config.yaml
d_model: 640
router_score: "softmax"
n_groups: 8
init_std_router: 0.00666
vocab_size: 32768
norm: "rmsnorm"
qk_norm: true
init: "uniform"
init_std_up: 0.0139
grad_clip: 1.0
steps: 14950
Below are experts of layer 5 (counted from 0) of a mixture-of-experts language model. Rows are named router (the router's row for the expert), up (a neuron's input weights, with its number), down (a neuron's output weights, with its number) and show model dimensions 120-159. Each number is 500 + 25 x the weight over its row's rms, rounded and kept within 0 to 999. Numbers have three digits each.
After each expert's rows: "gets" lists some tokens that make up at least twice as much of what it gets as of all text; "comes before" lists some tokens at least twice as common just after its tokens as in all text. This comes from a sample of Wikipedia text that the model never trained on. Tokens count by the router's weight.

# expert 7
router:522518512479509501547453443498518512523566517482514487536500522463518517501539548502482511483539493509514490470506519450
up0:528472525471508511513504488481521518502477464461484516527546524509507498507468504506491471499515559511550533505480465524
down0:427453484476494470505479559523462563490494537476446460481492505548466528498512521503472496518513479523468436443535490490
up1:492480560510508496528506503479492479529528497502491511454519530494486512446441508483476534505488508507500478483486484518
down1:512462513471487491512513534496467485509500493530449494514520521459533510468510504518492516550467557507495448487490477502
gets: " |\n", " to", " for", "\n", " he", " it"
comes before: "|", " be", " have", "|---|---|---|---|---|---|\n", " been", "|---|---|---|\n"

# expert 14
router:506491530505524508488498478502526534549509537494503502518527549475492525548496536474496520453527505506525454477522541504
up0:430515502489473516455463555489536493481473501423538469538473520515507495495495545500502499499492503517470491487534492573
down0:529532510483537529537511530487485517444527502500453518498492516463490488482494512522539507477454504478506506496458489457
up1:516540493496501521519498471515533465537489513483516520506493505473468525531467519506532506541500514493502500486515557498
down1:471529502489518505509496465507445495536492531537500505481524468519498505519504497489507522510523482474485484470475506500
gets: " |", " in", " on", " –", " was", " for"
comes before: " ", " the", " a", " his", " He", " for"

# expert 23
router:512502486496510511515463471505464526497507500516510477552502551499492540498497574457460471480508541504525511448512527468
up0:505454469546491484494517548494503531481509518451534525492506514555509523483506515495551503545523542494437475518491500513
down0:494528507504497524448522551465521522478522505467497498468481479491484501524509475479519500454487501464463519480484525468
up1:529544483504475511471497478472493504510498538511509505497517525487490511521524497535542456494551490521511476513474487486
down1:468480438508504492509494521549515492510501492521493517518482533508490503523464520553546487482431473491515532501514533505
gets: "|", "-", " of", " from", " to", " by"
comes before: " the", " ", " a", " his", " \"", " an"

# expert 21
router:485538508450559489463481491512466508496531532488499471511538486451514514465488521491485501462491532463504436442523527493
up0:521504497533464460472507537486482485519466530465460509521509543512502499500500524475528487490542517463484476496493468496
down0:473510519460505515524471470494489500550522494564501501463479481454461446533539489523477500534546494487495525503456533500
up1:505508499502525490453543472501557476498524523484510534528490578499510469460523475520511476510513472517509573473509480516
down1:533506561492517488516489479492483493510525514504546456485490526485490504498507530463517495494495535483520466424493544471
gets: "0", "1", "2", "3", "5", "4"
comes before: ".", " |", ";", "%", "–", "0"

# expert 1
router:478488517488545473469476485511453500529533528458477467467483523464496553511499551476473504472497530513524485503521505468
up0:493444475505494465463493496479477487483497523525547503523499518531504502445473478485497504543528519507509469446491499507
down0:531531529553483519471507522481475478446490494497477489500519510524506486500481474516482554477456500544516562494527512471
up1:509478507531485533514525495505555463480535474504485521533475513580551469493501519497553554518460521519516484520509465483
down1:484498501505483482479498493485516513512490523525487489524480468499458453493488492465470524475503481519431503506479474492
gets: "\n", " ", ")\n", ".\n", " (", " |\n"
comes before: "-", "0", "|", "1", "2", " |\n"

# expert 15
router:487494504497511548510490516519480513495505512504465492479509477458521511499551548475456514471487530467504509471496499513
up0:542517504496491515482521476518484472511490511469522510523497536534466520492498477536494502486508459482520476448550533494
down0:506500488459491479468507520536456490469525520503447500498504473493502492480492516510508467506515486502509526497440480513
up1:492426524475493554525510475544474455497499475491505533463523523506492512524537513497483506525498494489485552468511492516
down1:487480502491494460479463492487550502506550514509536487522457476477513441507491511496479500553503490518457516518495511515
gets: " the", " The", "The", " its", " Born", " Coordinates"
comes before: ":", "\n", " name", "(s", " by", " first"

# expert 4
router:483525525527513522465455478478472514494500480532490497521535513471476509512512552453477503495487535463512469539521520451
up0:488467554540489503471490488488481496488504530506515498493497459526479507522488517519459538511541461512512553513488507457
down0:549500483544473492476533481513498471500497495492504518486469461494508452540487536485491479483519539544497519494500509525
up1:478511484487500468485455492473496474502483515475485513493460454461463504464502471494537516493510495504526522484498540545
down1:529500503499518502468506467492474518453499502490474495493490519484497519566488543530504461539491539521516497493539493509
gets: " (", " ", "\n\n", "1", "2", "3"
comes before: " |", " |\n", ")", ";", ":", "–"

# expert 16
router:513517495453554489478463482510523507492506501480476485475505483478492523503494530492497501467535514483491451459471481462
up0:527504478475534500474506502491514492504514452477478525510486452507485455497520477513553493548492472470461474491475494500
down0:507483498498483527500490478478497458530494484482503487549523483496489493444484466503494533505478541503460467530491479482
up1:485580500456470485522487495493548454519478495524444495487473472493506510466528513517480479485516513474516510475488527466
down1:444474477493495530480518498513487481513497556468468483524487520497514505470524493517527528488497439511484518524476518455
gets: " |", ";", " /", " —;", ");", "″N"
comes before: " ", " —", " W", " L", " +", " list"